{
  "num_hidden_layers": 9,
  "hidden_size": 192,
  "d_expert": 160,
  "d_shared_expert": 0,
  "router_score": "softmax",
  "normalize_top_k": true,
  "routed_scale": 1.41,
  "balance_bias": true,
  "lr_router": 0.00117,
  "norm_eps": 1e-06,
  "learning_rate": 0.00438,
  "beta2": 0.98,
  "batch_tokens": [65536, 131072, 262144],
  "train_tokens": 622700000
}
Below are experts of layer 3 (counted from 0) of a mixture-of-experts language model. Rows are named router (the router's row for the expert) and show model dimensions 144-191. Each number is 128 + 24 x the weight over its row's rms, rounded and kept within 0 to 255. Numbers have three digits each.
After each expert's rows: "mostly gets" lists some tokens that are sent to it at least half of the time; "comes before" lists some tokens at least twice as common just after its tokens as in all text. This comes from a sample of Wikipedia text that the model never trained on. Tokens count by the router's weight.

# expert 43
router:118189069117150124123105097179121086103131135105091115104092151143165103138093156105103129100117133101097154099124132091106177115126135130111109
mostly gets: ",", "\",", "\"),", ",\"", "—", "),"
comes before: " and", " the", " he", " which", " but", " including"

# expert 44
router:144075117152089098093148136114113112162147135112135137129106101166121141108111114080164113129133140170153131161116120136125121150078145086115127
mostly gets: " 35", " 36", " 28", " 33", " 45", " 29"
comes before: " |", ".", "–", ",", "th", ";"

# expert 1
router:125095100108115131120091139199169136133088130168103124132117148141178125100163143087162113105140101164073138101150084106123141125144131128153150
mostly gets: " years", " album", " year", " season", " film", " day"
comes before: " of", ",", ".", " in", " was", " for"

# expert 47
router:129126117116141080129147104106108087118187106104115119153114133119157149113130147156173101136085122107162137121082116124131146117129098099178181
mostly gets: " of", " entire", " Of"
comes before: " the", " a", " his", " Year", " birth", " Representatives"

# expert 4
router:057130101132112086143110132133106123075160099133097114117171129136102127107088112133137095160109114132119118128121117092162143145134129094166093
mostly gets: " he", " He", " which", " who", " it", " this"
comes before: " was", " is", " had", " are", " were", " he"

# expert 61
router:146128133106144175148120112125122114144164114112125159118117126080113134168148111158129124097129095163114127129105133160142135100142142122112124
mostly gets: "ars", "ans", "ins", "ions", "ons", "ians"
comes before: ",", ".", " of", " and", " are", " in"

# expert 33
router:115119129125091130123146108101136141120117116128147144130109148144117100157151123144129129132077117159157104127169112110138135094095095104110170
mostly gets: " States", " North", " South", " State", " West", " United"
comes before: " States", ".", ",", " York", " Kingdom", " of"

# expert 51
router:081078102104132101109143120159149132138134147177073135157121128090092124142081161109098162134157120161108100154107119144094115126076120093152185
mostly gets: " However", "In", " During", "On", " After", "After"
comes before: " the", " this", " he", " his", " that", " a"

# expert 9
router:098100169104120135107124170143119145130162078140117100130123101124110126178144126160148169098092132107145172113142125110168167150138093084117140
mostly gets: " School", " University", " Award", " Council", " Company", " Association"
comes before: ",", " of", " (", ".", " in", " and"

# expert 53
router:139130145118129138118081114127125145103132114121155070144110160141123116103118111154167144105137132153155148083133142087119172150159105089134122
mostly gets: " family", " city", " group", " government", " area", " band"
comes before: " of", ".", ",", " in", " was", " and"

# expert 57
router:138155093158146106072122093105128102097133123131135131184125144148135129122147165126090133136120075112119106100133193154099133123156114119130109
mostly gets: " under", " with", " against", " along", " through", " without"
comes before: " the", " a", " his", " an", " their", " its"

# expert 32
router:138126109172152146116124088114140108175111164158085097113160179120164085105114139121145105121174109124151099130144133143140112106098154153138111
mostly gets: "7", "5", "6", "8", "4", "3"
comes before: " |", ".", ")", "%", "′", "″"

# expert 42
router:145127121116090109145123135101111136143113134117123177125095103152152120139090138151153111096134125110134112076133165090106171107143127136117095
mostly gets: " —;", " –;", "};", " |"
comes before: "\n", " ", " 0", " 1", " 2", " 3"

# expert 0
router:061109121142117145138148154137155100155144130096120115112155131122117085132114112138128202079077142140100159134139119144153126144091123127105160
mostly gets: " Smith", " Jones", "sson", "ić", " Johnson", " Miller"
comes before: ",", " (", " |", "'s", ";", " –"

# expert 16
router:073130136159106150134139166093155100170140130152119106106110087114134103106095096112100147088124105140125136102148120111113135138094086131122106
mostly gets: "ington", "ford", "bury", " Socorro", "worth", "ville"
comes before: ",", "'s", " County", " was", "ville", " &"

# expert 30
router:142120107105148104072154156126158109144163140105142136148095136144116158188140094141152147147149134107100182124153127119120144107134073089155158
mostly gets: " in", " at", "In", " during", "from", " from"
comes before: " the", " a", " his", " their", " which", " its"

# expert 17
router:116106119133101128137159186122142137107132179131146147128132157119128136155117135085125125103101146105089128167087126132135086099149139163159103
mostly gets: " JPL", " ", "|---|---|---|---|---|---|", " Votes", " Coordinates", " Apps"
comes before: " |", ";", ":", " also", " 0", "0"

# expert 54
router:124161134119114149134088108156159124145122123110099155107120116076116117132143168119171157175113106131118132095141106137127136095163110134106115
mostly gets: " player", " member", " coach", " members", " President", " father"
comes before: " of", ",", " and", " in", "'s", " who"

# expert 37
router:117102140147124094106125118161144137113111103099144145131158085137139136150157124141121144118112149113089114137153112126088139120130142127079119
mostly gets: " November", " July", " September", " October", " April", " December"
comes before: ",", "–", ")", " |", ".", "),"

# expert 7
router:126160153153144115112078131148164140144129147140128115126127131133131131098147138114079114122144138163066107082161143136121156166151100162091143
mostly gets: " but", " until", " However", " due", " before", " even"
comes before: " the", " to", " he", " as", " it", " they"

# expert 6
router:136164131134168133135149091166106159133127175142104116100137118135151152119141109131131142077088097135133081117100143128117131109164136111139156
mostly gets: "History", " control", " evidence", "ization", " success", " response"
comes before: " of", " to", ".", ",", " in", " for"